config.yaml
num_hidden_layers: 14
d_expert: 480
d_shared_expert: 0
routed_scale: 4.0
balance_bias: false
norm: "rmsnorm"
norm_eps: 1e-06
rope_fraction: 1.0
parallel_block: false
init_std_qkv: 0.0255
weight_decay: 0.11
doc_mask: true
dataset: "wikipedia_en"
Below are experts of layer 6 (counted from 0) of a mixture-of-experts language model. Rows are named router (the router's row for the expert), down (a neuron's output weights, with its number) and show model dimensions 96-191. Each number is 500 + 50 x the weight over its row's rms, rounded and kept within 0 to 999. Numbers have three digits each.
After each expert's rows: a language model's description of what the expert responds to. This comes from a sample of Wikipedia text that the model never trained on.

# expert 11
router:469361568476528454497493578533624487534512493545457475488510402471458515516487499463440487513496491520491518451530470554436437402483540435487553405522431485488406483511427417499492466552501462421588467635419479545516541508476562556504512527437569462482528462423498546552385461492560575550
down7:494492498568514500570458461538519514498514517430557524548534447531504473527490547525520475539454545467425468564457480480391603448498510505551503456502564521434435463557488462457456507437573501611442491486542470543540506539428513427548542506462508476458552503476604401501329464480424545463
down8:528512494505413419462585480475531588526543533451437510539524462514397440535508442502505550444550626418462514506621413491343539565511439519500483448558578512469449414461491492450522548471546501448495486579492417580525544463463450529513464470553563544523540531428540476563473464517454487424
down9:499453519544496496555604432462489473508495411467357529460487461470494560475475505458478515536562543448409462583519452479521489505514473490477447487534495495588449563479472583422395440448594521568480563554542488524531458593449434451540437559550399535603521572454531476484514532464458488546
down10:463510521545537523550562470453593487522540608479437456598494452538519545555483507475591420418494503480444520466523520532508518592441432538515618513512521523529536519522556470510472551477555493581522486442463574458451489510458567488414548562559508521440449517442518440479459449550427468505
down11:402505459555495552440484444467396521628546585376469512539487533608457464457555403503534460500485507454409468399495550450503489599460453471590435514488461460425503468465489539505549467508424562548480592506478475457532404555498424433447520489563499532531526544502533460536556470479505504463
down12:511579501506526465460537459394495506399460443467617435482520554482515479399624482463530531597492485614507428546537406499502500555546480500492488609522485425563496468497493539576465434411431559583521566515425543532546576519486470486571492445487455426509553468578444426504529451491505506477
down13:493575522505426395508466455471563491426526607452496491508517496462524502459514417498518499468465425559547463503517550405486445490467589491524510512450465576407473585528524501450507554457425489531517477510521484399548493490481490502511527501506542554400543443444537499401468468482524631499
down14:516538521483507482493492391532462414464580453542503516547438511452564474506436568571541470533589398432442531543565487548586529455536484513555504554528492571542504506413501467510595414426510533534496558675573464410526499571520509499452514496472512394458478500516587497503453512486488499436
down15:489493555539490418433465416451422377444503452521542527449452555497552565520499485474505500489507469515534461496466439419651522488458435573560455448567495478475570441464512491492551452566578494502520648405439448500483540454482564472507503401439499558598565472410569437495497535561488433404
down16:416480513446531558583550517595551555489562532507502492532552454511520480531657484516528500471452536542450425468534454485529535574521473451539499649463514523521476533499599494481517467475517488473554462539410506465557469468474508560400507556525521506428542519414471482496462451383491456521
down17:613553386561469331490543507534497563446600465494506569611545398427553440479455500486434480493515538494562486424430418461500400558511429483598536506472457523418582453531515525479472473534505550543411453457448469462549457467520509383462598414532494616474442495497450459480435445564535451458
down18:457451531445454629491446458422482531515507466508489460513446427525531594556490504509538477608542519472437430528512531456418570541500453557478481493483515483502522515613472498564424537552484465579511420540554555593544541527468519463564522507418451437482464509473467559589464445596511453487
down19:502556455497482480545556386534551497466393448599567499491483432495468519427556467474454480483480544441460563531477383434542497551503525432583535472486507457531477530441426522561446567459466473479470424487468465459561554419495475535543446590431475612513519555516542551360487496525512495554
down20:447579486494521487557447578476550571463482418420475492494469410571429502574393492453483533424519458508524443480382523480601550519529484532450534543531479568494498455467521481454469451464598464645471439445467466471622514547538520487434421481526428380668491549479468517533460532590513470598
down21:565542527522430449526551533444510439449547472498483497520499491547625483558449524412481509506488512530531531559502419516470586569507537580558500454494505517554557382585474473512464551477510427424452503589525477489467445393495530479479390521528504407528430463487453457557508425486551469452
down22:656448435498506499546588487423539438422458485509474535483528506577508489560485550429394425487498425443501603517485508540458543507466538424529438530539507474482537468405497570568474617545459537539534474437406402484523453472499482569490522493489426436462440477492524552615455473479416550551
Description: Biography sentence starts. Sentence-ending periods, section breaks and words of biographical prose about education and careers, such as the period before He, University, graduated, attended.

# expert 15
router:550420557519526490442515520555450584607444544442470458362450449464442439562477509579540497478467604542482541472504489580486469489627423554558584501562599472429415496494521616428500518420438426530521425525422589481451532546538523593486429426439536508464430458523480489498476526452582538446
down7:495524477468500464523389569493578480487499458489467440469542526499636495478496548618525464549530571421522549544530525493486447536547636489393501428500532467583524452459517574491532527536551436485493514518464457453487475533534444514652529555421517505575602528554538484424531470493571523551
down8:497535462463502488363580527395515462511524542537604484524500424539440470576389557524425565442480538520409505487468488410414587536533505503452468501478532458545445476515459492493474463395451594533638499608500461482474596479517470491488559471442495439512531426469557517590532490534442431514
down9:495596477520489436559508455434444511559472452570463509488462548574486417504431429450438402513440466536385396446566473545357512514513553542499478511532491506455538513431503554580363448411441450492420456423527522525502483528503522550523530592499521529404497510518599461529575546464465574411
down10:494505572473411482557446516495469585510482503445487543466419535492553440542464499481540513589466522505534470450506501503620518629616534461533466454455501502500588554586600616539514561526493459516455613478503463533504500488591483504593529469470391498410596542495479518568568519565529460484
down11:554468496538535469456485459503462484641467490531558558511550452592477537444533552618499467484468601518507492524535517501483502488457467593456486451409419498489554553457557480458493599480600529434363381571474464579530530454485511400484493448497460529586556373471519478481489449395537538487
down12:512493489501487537459440426546567564454493580461472443596430516490487457377480428408483513556535441529535420437445539485495488437488538488512516533479482473495546518491401533431487541507455478516498522469439506544458420445391592561502562522463579530483541496479533477484579469544445504577
down13:497500504528517557500513474468487444489526510438481518448557524591569506431511491588506449546502474590477489461483377509561507548464494539481419465548492451510544473552450464464496536472486472503449468528523522551467467584408531552481583430529492458429449435519432516462442507619530487427
down14:448437527509480488540497491492528528467511460477532476512406498424496516549382513590458554474515542555464475512427520501498494445476477427525529449456473539551551543519526506475438520455405478480524609619573478521441437530459441484519495558499520479508597501540505488523504417423553527481
down15:524534533538537551478527468524509401514472390367357531472441522417525484545426428488496572483466541434478530502465549484539422477533542444495543464523488517377401372524556449488483475426487570433477497434486393553475536490454452542532500491533496525479530494582502504583531509522440504501
down16:428544437486461462509465481521590523558513513488508511452446421511490531443542513531525419557508509515568547493415551478508474532570624524535408531509565493459507484524493470513504500585456525486524557499391561454558451517517471513500456485481536445549440536610447484472538518561535490567
down17:445559548459478493523470519470458349519486465428438481486517481469518483566565473483519513564449542402529505436463505585481466532466471521443428505501468457571424549544411479542599543448548580528463533613567508454601488566471529545416526501452474460430510519451552529490522500543460520468
down18:531517542522556549453519477537487531464506504503585490476425399311610562493447512480529465426470496496467477386446468583574453514567464496437466518462429560503501476508507518544510464513486562581458495589453494468525579482521470524550580503516457478459479583478522563525473556619473548387
down19:447532472498471499554484414487467504473498488549469508537385475522480482417497477509472521461530511562372509549488486518571475530568511521465526497469541503484531578438564521514473538473479539488581502557521504472512444478510480483541555530501546507444470553519484462408545395547485407437
down20:454525425554431503534464545496478512446472462491568474558532389481516438502482586532488467495468480471447521538520526444560507433387534464532508451449547466537584548420601516472540527573547520487473542417465419516474551523464484341546481515558509616504488495479507516445533565462501517480
down21:465514423492532591425518548506549561393397587526560437466512586512524531511548507540506426560461502491525461466495469508495442538470565527569367410570547540553515432566531451581461565475496509424499482538532367482523690507582458470510459525575490588502433521499534431617502525417544498500
down22:441515522533506496463425419556444555478490575503439481473502455515494554604372491420590527413519514607442440475516453552560423445467575478419490582469550618394463396516482548520477501462458498567443547535465518420464494516425594511558482444537466517522519458421443408468514560463440503463
Description: Table pipes and hyphens. Table cell pipes and hyphens or dashes inside compounds and ranges, such as COVID-19, chapel-of-ease, 2014–15, and the signs +, −.

# expert 0
router:426556540457473491562446444499489477562520494503485437380485428515471589553521488418479487498482492453500549426496493533477440532462450546513525527511494434498503494503517486470516503524451588541475546595520505490434470440473491521433455463531428520502469522511590510500547563356440541568
down7:434454455561527451513562522479417331460506434465548472581528487608578538376511484607504474503485473511451435497501472569457455492520483521447573405508490479451475550485518542579443470476497488568529466499392522576565409450512445585551461476441532552463485514530507527500522583585517529506
down8:549483508458519472502509560592533482517494564493457449506482449455473453466434435521509608445530441562527550550581471526516493543600403417460508481566482560574433551628565459610527546479461559531543509491478564523529541446448517496539537504537470461606513506655557422496437539503553566494
down9:469536545459482553467559488455684430498449479476495509600496535493569517532499484558501415535427474545482476424469492433431463482495508435509570477548487495446452443540542552529399451486554531410522529484493455494418532407485451508450542471529541524450506428452446489539511395501484487622
down10:533519536563464561489516564451497565566470509458450536460498526566510518439479519496539447436446468455520472476553494516532451495303421447504523440509460519503454436480509428516507514583572535514507418471465491399458494632522486547433570462526480606481486450569436479545368529587513452449
down11:432480411553563571513524506462539441589510539496523507471576478531543532628572462526492498517552478579459573525536504462507485518464567479474585606505547480665475469385461452501466561437540493457527562518480534450563477506507526459476401572545528493455560508568593436554454437486406450547
down12:510502555515490520465490468507449518605598605531524534521491477458525493516452420461420427666511557561557469530578459472493470496498498528489495412520538492464530421510503534396517473504500556384547536447500472478441464500469534467402473528500527577567525472490463494528503470531528496518
down13:460521481465595480515430479501473496486483540509489527493509503440544517521493529546565632622595502465569566541424577431491447445511427506517490407451444500540487491466491534343485450532559441524468464474464528473500410574425502506486509557354536475447481551415593451479416531540365445434
down14:465512545512480538463471437457536501534553453493448582473418432497446618461541526470473523504529494556472451471593516526564354458557476496449453498612511545465567515520475421425585496482509469507465579469545523510493488475497563427468469497508492529629495445467440551519539553465493530564
down15:516381576496479478538482503496537533533423450409529530384452501553531388541474494537500491382549455455450523463512565467450542541476469486621631440490474534516520542532444643470405551456498415439488534417487438419501572583504459509480465496527603488557493558489465484552515607413489452563
down16:524526540559491506514441518483532574493462497515644470431585524535469464534469488464465496566527616474489528499367605466525524496490470568518475460582495598468454632513503486526495400404547427506478477594545483502429496408477520435464472404459517414545478518517507481533526443498536519468
down17:478591512508489523544568483590425467553492523515432488442557484491427543497489468499475462499511517521480546560508480463512504584540497448514554586568495518448464505432535507458383441431512526504486426441468492514525485513503533430593505557476446539558513552488521503476527476547564406411
down18:566503537460564470523560528486452480482481503487521525410530479453619524450448561511508527549484471467536472535441520389470585484398421520526503512572427457585495487485475415490557481527436583460614543476557474473468532493462465514520540675583492504510532529522467598395375500538485438521
down19:473493576500476495521459475479436540544430526480432547508581609513511459532548478534523593423455531523400489479494495534505541481514421581559526509513523471428531570432439454466498455480556548496459545433396563595386370570532500568410568516536566475442616536428477497514570511570474484426
down20:478437455512492521560474488510489425532485508517410505537483569497571520527507546499519453455478563562436531554473458514495549534505446533487490503525559591377449494579531539485489509504644545461478492517470442445485555513608483551466486351453573443587557491534511561559600543486507552580
down21:483516541504515529472547463591488491516455502520529403535577505541606456515522466476584455544501499477460485474460568439595576539481462503559521579539557516547438415505534560566545418451478509497476397500501503493538434562524431442399427436434502596413529554456546465461521516415477493471
down22:405528480552480502476434472412503589613497491478509480394495543522485590458574440446432539507550430472506483476495545526631467437455538493490532510484488549587481561525450556599477579502581490519604512507481500519519492429595535506549499428483447475596528477505554466428506489491494508508
Description: Table headers and line breaks. Line breaks and column-header words in wiki tables and lists, especially election boxes, such as Candidate, Votes, Turnout, From.

# expert 2
router:498526470481437539442572431511581552424569552442552506553489515502502489402487543511466470449568488514492532551482511507536545386428546479558417444504526535497514546464401498491520505524463518457593539543470426527550535568503542521542534584492515522522501552440493471538477419479545516521
down7:446393452471493468490555472542526503452497484476474481522524489491569471427480496483451471522550522542525480397503501566537596549381543434571543567515519483476548443534478457528543488434554495503369541539500505524501499504457509500584577660495544464405567593501485449488457555530516521483
down8:482548549446516501375538507475417459496583577529462458511515551572536454437523556551533445546424592516489424557475483632482588468503446527587424451466429494432482514514566376579523416502529484532496484451416431501476433477393513552490488477481478495431495507486509491441499453510584448472
down9:503536522471551579485521438469481509511458559503476509491518519496620401553433458420391520494593492493606393489512442496582512442487435555531530579477574395469447445561569473509474599437438539466531523451472504580516494430490439494521507501546585493515571453497456501539523510525507494502
down10:385501493455472577421415591456485552445596512500533537455522529499474562541495502518487470560475532465388620483452588510505419477610405574529569553337530375575593477481556463524502603475593490531398490486478570503578541497419573439431529489477406529490571479477501499525500533560557514477
down11:630501497524392471474512474499505551425569531508573525510535537438514509503497509498507483448568460520444501514501508445386529496559534533499466467455444483478417590538513459520527445589412491614458513493540595560565416457516463439565522567480575487433384437514445531434539552449547556496
down12:498529560452474488425550514533529463534477519471542511590547441478536588502521454485476494493579476511451490475507452500533496485445477489532404334507550526525467569496454439419463533574483481465536462535373514480476503484506453557510485507407505548426488491531455577516499506462434434456
down13:492461499456447551515621436502438571485397548486487416538550436537465512484476531488437481547496606567505413550459520582505477555440447529479521446514621459468538451534578522444498566471371498534532593594426512558546502479574421490490498517477539484458530459526417450423487537543473477462
down14:512520499497481501559714521419536501482350527547479497438606472478526522469589498525486537546461478470530554527542527517505501488437610462440500539447467527437535469529558497579559574531516578522454586468509395583480584485525438489544515491543569487434516444475443547528512486546485497482
down15:556571501566549526488463414492422522467435472495502512496463507436465466467545449518583411528510450423468539400578491444544406528500489519569434444489525538478488556535490536522500487534528538451510581530528451505565475494486504519478575548497380508493537543529465631499480468520444545386
down16:453603411580333493484443547530452553449467461563494367512514515485472522641505452548523324437411512550480588525388556467508427520456529482623478503569508541473414522459467481491444552516517447546581450558547524564578444460508451478544503471463511547521451492465426456544537508561486427443
down17:540579459487561409535529439454499422521501462452441526564472468476472383474449457470486494508540494492460535538452534488483436480525561555467453392654437491509545475499446500360608507444459588534523506515548547505557555521576505586517475425654434502433524396524475527524495479680501517535
down18:445484521539590460539490504522506547459569527589478506508404536567424486526511469564587477483459486505388630555502524528481613521510512418553667476461489451573479423421495489491484531498451413611537418496369498548488511572559462445474476604496483418478454466521405535588541525481472443503
down19:490422456508468445523428448531514452461516561464511524487498408491464440469473539519449484425387507433553573519575515438481473477542548522485493503391509551558554555478427480435520566492553464410469575550517564489552548498520467490566451500576510581443543539542529486564579543538543419430
down20:487486502503540595568517450477479595470597517447493476536466495555414553519536457483617485487630537454443533429535466516489568481571454536527546459485573419517444478559481529538480532534586402511546523486499568517447507497545586527490546520448507589454542540555504489494556514531511533513
down21:578561435413521532567614487551485537525545417518444533625538529450483532377503460480516531396525458506610492495519430504524545434521430497495557489513550498506449535446556547472598435467498470531537531510468584501510477531496411478489498466476588508477508573574580515561531476543537539418
down22:503515493608500574457447525546489512458394498524428452406407454513459582448506533520568384586500426484543509486575482460443429506553504576489551605535554456508512489539399542428506584462447484595483494595525585482549547430442508477437422560486499436479583439475523429438439535487383446449
Description: List bullets and capitals. Bullet dashes and table pipes at line starts, plus single capital letters inside acronyms and abbreviations, such as FBKSH, MICE.

# expert 9
router:459461439477575557534582466467627567501549475515480473579438433450509518532566473516411506504518439414491545554527480391430542476506529428467465540500535522527558556447472541506535518573471558515533517529597511501583548577480460420508533572462518360527613452511559430504533537519555472560
down7:448549453438538532556454524477507519524556534483519443570455403512452484648507523445552527542563582496455496551539514420392535463461507465478551446439599617482397593508572607490472446444504522613483399564565538534450553438435474526520501506446491542414495463539458446539521565471563518543
down8:553519588492533429542488525536539460487441393513511517552483564439544538538548442506526500447450487529545577529489481532463525598467624421487487480428464436521487496494511385630522523541528507541528565510487472581468469433489424515548526554496466483436496491436400496477480493423537479508
down9:499443501505504565472474435484536501562540532372548480450506559472420523629469442522435590481519435508550461484528566490571360524500499548530483461460415469499448526578549509558514461543495475587477500522512475482512537572521574527475511496417534508488452582475470563449509524464517535592
down10:463403361521624495518536441542504501494501505528537499484459492518447516542536524559501501492491506516540552488475521510547492493539495456544418433443479449495546533444503495466390501543535470507504459489453492433557586492478328477509463589484458469463509504469518500485525480479471518556
down11:511453562434522525525505486507548573450390412445451506497491492485441549425504499428573517402528589554482512446463493482489502562543468513495547525448513506475438457520542467485505448507503458340458500534472502460457501443560545497434484465507494475396571461535506430453565553527494500433
down12:545449497477526504528551501471455574536545537529428493530431506619452488525459503518513530394434422565447536591449499527520553538542499516509380512546400455531541521466516491560514569544495597508469552480510469485492553506453411528502475509520476467434427531480477501499555566483551464500
down13:491423577675476586482426418450476563572493409479563543514485541598546422474535401532505515455576559495517462558509417430414520511521436461590509461500459550452445444572511377557501454459465533558461445577551471500483456501543537577488416507555525626470470515508498474522542478487585401555
down14:504509501459419494535549494459448548567485495523517467490487491477425497503402634479434437465432468550417473511440427487448543484544505492569552472567428442470476443473427485461462571576582497548554595419510506618518395541486375538536448538558452525443483529514430533480576509524547519518
down15:472470595510526501532460488409433447520467507522414507547512552455477513398520539509502607460509452323492556530467431471446498527526488490535539433464354489465464427490573600565471415554490481517415387604445481464426546497561492501434558477453616494537481569473596409542493503534483511498
down16:483528524536526530517513559536515545509470512513481486536449421537487548472519562470452522506480448474568509502533393467430563571382498569461489488560571604444493477428536543554445530571585504500503589473477445543465437590570471463472563535393541527523505519513514414568552382476358496446
down17:502503558577546483454605489581574423617530426479515565555512556419513573546488452608502517468463458403514496469579540465441489482503476469515455471467493448453425454466525547489382494509538498482429540574417488547497551510474445477477491463539525590438510410592545470530522527420457477496
down18:476407511403468531530489443498460534521427478450448533592475478468513555502494499427538441491486425438562525514429507511538513483472387476526535577476540497419639386492449498499517501520553519413361526521584496507491510523568587487530567600533395494581516515520525521473510558582523472508
down19:443481536489517563522451375504532458406518588470515484527501397568513481473554477478491488540527440459476493495448552386514480520493476573485435461596480556403486482571395432460504434522492530513479435466581507393522596413509487492529470469479491560538467464536481455551461561555476555602
down20:533484472495530542519554513465446577510570449440500521528542554541517472503481439501566517491467485425544533468495438552511488384404502457484495393458501580537576463461618479548532534514552510438581376519590456435499548432575445497507479481440506524430488444436485560512469537531506412511
down21:536484485422432422527480466497458540588571569531471528501516559495434532581552518496409493551563478482486494541413420441475471484434490470429564486415429552520487488457457573588568509532449542479493479485504562536567434422501444600534516454443445550475495486571521485520489466496505599509
down22:481555509531494622551459449486556385520541503426562454520485496477472495487477566523601570521433480447521550483468479517419516529532535501553464438521476601447520474478606510436523430513455465476512465500540404464436516489513485559439584492454653557592541450540510489614533444408469600504
Description: Table cell pieces. Name pieces, numbers and football position codes inside table rows and squad lists, such as DF, MF, 500, K-ur, Metacritic.

# expert 1
router:480534469547485532478498442590486530422528514543497548496489475542419455508560563430432518465550498508502469493485519558446462480480507505502564512502533558521543513572450481435532410483518469480502490451509540604473451425535506495542486414543482571448453496546590521545438561599514534378
down7:461360427503485560550564454489483534420443570518480444492504475538537418599460504459499423430448462512517442536484471450565566521427514411516489605585524499536575488476457442529468448595405433557570410530590601530577480507586488526525455457415594549491475584518518476508520526573481513549
down8:475548514523486514473528459456537486367542586565454481434515526531486543535543475541461534459547450503488564477570439500526615474596534516494488499487576489432532586460450451501483422512431477558526516468446491472474526487465552403531504558533518408512501478468454494491459467409509536480
down9:496523496504532461566467478448505550517538544440469535467449559369540422417525408422571579516535512494471450453398492501405494466580464534538529561475513511561475466483477433458548499574623568516513416558505516429495468473533433460501488469447561370521506542480474437448554503541452552540
down10:491463554462498495506556508476520470541470443461480454423488369421483512562444533517467483532539489468561519463445569449519458505559474557565430518522502532514498544405482565456498486506537499419530419561559443578519477474486471423480425472456469553543435405510504509488489509483459403488
down11:481498391444489556493447512483558486460539491339425406465557510499547453545482539555531423533504402537567576476537421517547488495459490595494547563503582583453534522449583459457430505493587509554512474522437490427548501428523495454471536526451413566491496471479499611540572524470513581554
down12:491513521507398506490405430470444524491513463421500502577530491435408504569422497615555501492510440550547489528471493433440510662573457497468481501459495441479489462481490506471455508493505485562483456528523445494524495469485474491495486563490550506527535465457440463541527469631564464596
down13:442386594509457546547436521529443457480487475523496484549534440493540451609575526525551473501465449576432506485495492405483635448456487420563498519512463444533496518501478497425510432514503429418466520542510480554527522585438438491577474502523571569568448488540475474571556542428488515497
down14:472559485581529469510571510431600494478479595511540476488546503535519452500468511540562509464517446476520482406458445482541448419587509526519529541461558518513469488461448466446409522503576539573421480502496520524538544548492511488474532504573523473579396452532442457565528492474538475529
down15:467571578534472505528510633535522566558441414496445521594520515522517554567439514534496612475422452504505525410576455446495443525531426577536598475418530429460517510475444559422439446516477571441490537491468516515531517677487485550486506495471497601433443456543480529502545496442476472561
down16:552573478490526452454399520467457597452494529515504523476548554409530513476474464494402521547537432505517508566527550460546465573528489496533601464522497501460593540523486478442506487545553514510486532380571471573368448518537576451521494509528590534504481603568509511552446497468530577505
down17:526369563518507516518526504549471476504499500575447430548463533595462490514611444400470523518544486378553447514541450488475503466630541484523455503500470478423375444524495585473420500423525447520518381438501508571427533390563631439401523507527450496443539511447508558556499451498545414404
down18:448482523410494568474459560478493482488547439500468425543518476525427464482495414433421488534506489496557507470491530554445485500611558518489508446471439498589575528468452388470457512514526460521540610511641450506545432577420537543497477606604526433472449479437523537513441520524487374466
down19:485534493474551578462533384460510478561493568595507480435487566487481448488462565534480454505538436465489458531502483523505470507463464546525485578472458557600423481509509479504404438559474429462436508421439465480547534495503593458592474457460501497553578517564627460484529474443495525504
down20:521498478565463510472506597483444513543547448470570481552564422478578475451410587453480442516563497504558467532446504522473529525410555496410481547428515562528479559497519470492527514415522530488578459439424451446511464551421505480570495522501571506553540509600472440507430441602441516400
down21:474534411513545457581534561454456406485438506491485528475441560589486446501457357539404520574563499470453466455450570451505448515476435450481550517484430524513568492479526415536480513418509525542471468547536496660497551460459458576465514536503538473568437461458418449547497501599542495472
down22:616491443467410495514542508476564428478414447528472459524562462522489472460569493568514463573558495463440523446518530496546623514518457476539495553531557446532458542454540488469411616541496545473455488381366577513540474516525549488429522517524603531513549465448462455481499631467484509490
Description: Foreign name word pieces. Inner and final pieces of foreign proper names, often Slavic, Hungarian or German, in lists and tables, such as Štěpáne-k, Szé-k-ely, Braunschwe-ig.

# expert 10
router:507534540424535491543534521385541518434481454436558457549446517520458416548597474484562482540581472411518451540605437545553422523455515471426452517549495506563528516490504483541542586481488453614484450379567461453562505533565355478420519540572552498386544531424517500572550549471505454523
down7:481509567536504549495485489513512535541419435455537462561512414556476512543441577556502483437472543533493537506538489449425489489448536450513450471487473624424526499481410405472487472596453467539537548561503484501485529522557511412545477398478503412483414548488531510503495492535492496407
down8:500429389426549510475535454496497521525475453492501470514594508594440503559454518550524406439506506505509426519460519454446543555431483484469469558506590560519478546567556556522503490524540548587477472492524544536538508559396448408478448540462390461479487525535454532490470552541458632441
down9:539411504512479503510413472553566377562477542610490436509402524515451503515448523497451473533462494418513477518554507426596542531469567523536539458377492467535535491560541515505510587511493399484542535456517539420543475503482506451491429529489526586470480502544514459633519385435452567533
down10:480492464438498425562516476463420468491516388513491551571587521424411404538476514493473467579550492602455498499495486452514474534519504575511513549505503514486576453519509410500600489430447451455460610449501576437472504508452548460484503485575468509591506485510521385554454503473564593563
down11:515444374473559377484526546491513600402587533410420406515485508439434461513499581491410538448519510421509471583505537473460484410506548524434495557426460391516537521506466547493454479497537530411529429502475572521503449520514471494429532565472523453512465570454504484526528382591479593559
down12:434530486442459469481466583541531372529473558467542512408482465532449493514570500528507482510599458500471508512410535508504468533495555445515453523553509576561499486463520540587538552449469443520552455492504440626569423448496412483509581447525528457553563480510508576497503541469497513484
down13:582503479474529504522576575522510464454460582477513499566484455550489538514522386539490443432416569566412529505500433385596525482465502531504490417498500483455579572470504468558550523555532542528474542482512407508538516540497363489486468471578532478491536466600408444540477515602552517496
down14:527444444478518448483480483470519483521504478460523466419382513403435477491505418527570531554556436503366513470500460595527400443465578491479395541351514497565527537451612486623495568443539513520441447501529488491470512474524414499529564461473507445478540495509540485445531493441606476482
down15:553399439460522637506472504587501491594538520579570484495581511454493450558525479537586608546454495527372519529538402627508467500476457528480544524472397566470535547538502443515462511546555644572527532468454478446536520592464525490489561529553558541487531485488493549482451548486524527474
down16:587485438460512438522474555567437446557517435539584492495556439463491541436527569370446458515542433541464512433485522551536477508521512418544533465498531465488529416495482493435463527488474540420517554459391474471493519457447584499516510474545496533499544408536476484372464543557368528469
down17:511519533428487430547470550522549522536536500510550552439517514560559520535411522495493518462439498506414539456485457541518516563510465507512381560468444487410545558499531596395556610395461457425501555611580454484448431462392516605439568596537624362503423414513553551416447500480561538426
down18:405616530522522425549451476493396507484445498550548519525418543552593579542551415556434537511472518446507555444448493467475526398513445518470668511652485528537486519470533464537556514615537437479489441508488427436518435494411576520550436483536482521481538561526471454530488508540423529489
down19:391502386477526549451525479540519635495537590520570438593483489573489456585465552451452384513441536510574567432399507503554506444465510467598465554432510508518411464458498529413405469446488513488582585521500505472574492540466526556439523454572445427527497569550531503470506504483551455504
down20:515445532485573486523545577509458470477490408512550530476437481527480571421404437471546558544477468510374478479601593464499494545599548504565547522441451445401488493549538471534467457508585427489538500440468532448482569466478488463471654533519552516464589484388487466479431468547476477527
down21:482501477573533487493457495567489439523512482411492507462511496527586413483550498554466564483426425522552443447444481439558502428406607471420544478517513498561539510513494516478442445520577450462458407529420469506431573529497501442455487425447471524461542523520436455400607536585498511531
down22:505511606542528515462588427501521563561536475559457440450470422496494533513570521534495554461474553499558478487508472575455541502499487491448480538408562487570467521516531458522506515473468546523501424510483633607569564540525561452534529436488459477522512437563369500479537464566474579496
Description: Middle pieces of names. Inner and final pieces of personal and place names, such as Sub-od-h, Pri-y-anka, and York, Carolina or War after New, North, World.

# expert 13
router:573480431647507433531497508466449441536450523454514536519451527432530500536436486558504492500523564555427523557463439500536639566532490526508414513533503556493587510555493509542487523508624528466563530601506515551454566485499609472533418526454478524537518510496451598461483477488459560484
down7:543493483455566549554608469456606509538441573475542459496486438485579504416486482495448579432507439478478529477525349466535540581437462425423582538468485500428491436529504468570557448455494507574472522572454549474483540480556467480455521502465529485499445474445468525538473426531479495371
down8:633516587457459461467514509493488545407438486432487496534520496499510514511476443490602522526445494467462476466543514495527473498522465526581617505602428520415504481514463521411437467517529533516606462407485511503421534497404447497547459523594577511510580520604504549436531528490516485451
down9:508466416574369424465506503479495499522490492419550525482632497493593503453375526504530394476565472593504562577458471488483540472497466473459542522543442608465539556558511473457543373584471535522508578467398523454485560585407543532383509487581553489475535472494498432552550484573442352425
down10:518538532528426526456497493506508382489382578472535419573516442459488491480498564450525555453481537460438499469361402488394496484478460489451494503649458404427504569502433406551484552493487500481614544517552512386601500426550485482540540479442504369511495400570560565459556470570530507520
down11:497502536503412491440495491465528541476441515501426518535470466573489522535410466577535508419475506543457450470483526512546434521492549490558537489429444446512413584546502465481425500538538470439505492508460503472520511519421563602520495445580568425463514506423447419411553437492553500492
down12:518406556538474574511490480534446427510501495407532506484545516496469477555459521487439496547562459495530455511487576485508518493534509501528490596493420555527594500507558521492498491585473435570495526527390474465443380542528484431527471467451456525491602523510475504538371584497374567519
down13:470581548548482593530460478458591443480452562451465476428480451595576412567506603454461538543452441502517454566495580538517555524492489505479491508483497467545503445440438552506515517635403491510472567509524543538548561541500508482433539406569471561455537541538467560517559487507432420490
down14:503575510494583494474492582479487458425348514504427506487449558423477447574499586524506427481478480558522495550580470460585542502504517533564470401459524480447602519431515502379423507567500403574552489542551578455368532509435494538471483491510601446503474561519506484485503408521508469495
down15:430498441503565509567528445445551544536489482430507481601541607491504412518436526504400469536464471531443458514456477557448566528538472409487533474502543502436500545471456467606451499406416407424520633545456440546513456564409524480466490470454456508600510483535591467541494568438415568469
down16:500436505462432429483530573459497469514529564452436433493564534519425551524502540462509520400469470510562519327465519514547536537539425495527536559544475509533532521554405573518536502531451582556437615544538515511538464566550469460487499468542386472430518440406451518431483562472498440450
down17:487468402475484545539463531552481569531517590437593494517417437518545484491556525572476403493475458438500523486420362493458456536455518533525489569509481464474545361524387604456560518434452479473432534489560457499628516526538525499433526503575441449428479419525437532480456529413538499474
down18:472479467476528458547543467588458468645546490558378508358556521463486546555514483491497520458484498585540522607517552482510567545458521547537526562518511597498396543461518500564439449470589488575513529484460514544511451574485430469493537511393525487570499572577527449466512464420531494426
down19:527546486534525505458459589558563474449486555590491454539532516623547537444479513506480582508400505519571555476471525531506536532530434480453546470510439570547458534498553609438467519478449584486444500493523493551413462472541423512435518487452568571485460529487494460573448491518498436554
down20:458514518521552538424478403470426535536459620423486485529566442512483522511498503447493530522535466568468558545520539517517484583519457460480503589519533495568487563502449531491477431542484429500428488526478405512474574446566535538396472522457503497500472462515562571502388444585571561447
down21:597514559568514575528489505507591486478518514532534405391427495517526528551578509472490570578536495474476461485463450472512505594554565449476452625489529626536509443593497466521475410525487499422577540498454437636576474484548467499651475453467450482575461488463583499414432427501482460466
down22:521469460571487573509413421485525391497460529543491539508567343500562422557446544542525493521522561455451484440513524559475471535514445570443455431484444351529479542498512504557528476594450514601523415462484553423522513531472517546509557535393567492500569551457434560553493502518447529471
Description: Release and award verbs. Past-tense event verbs and their prepositions in articles on films, music and media, such as won, premiered, received, released in.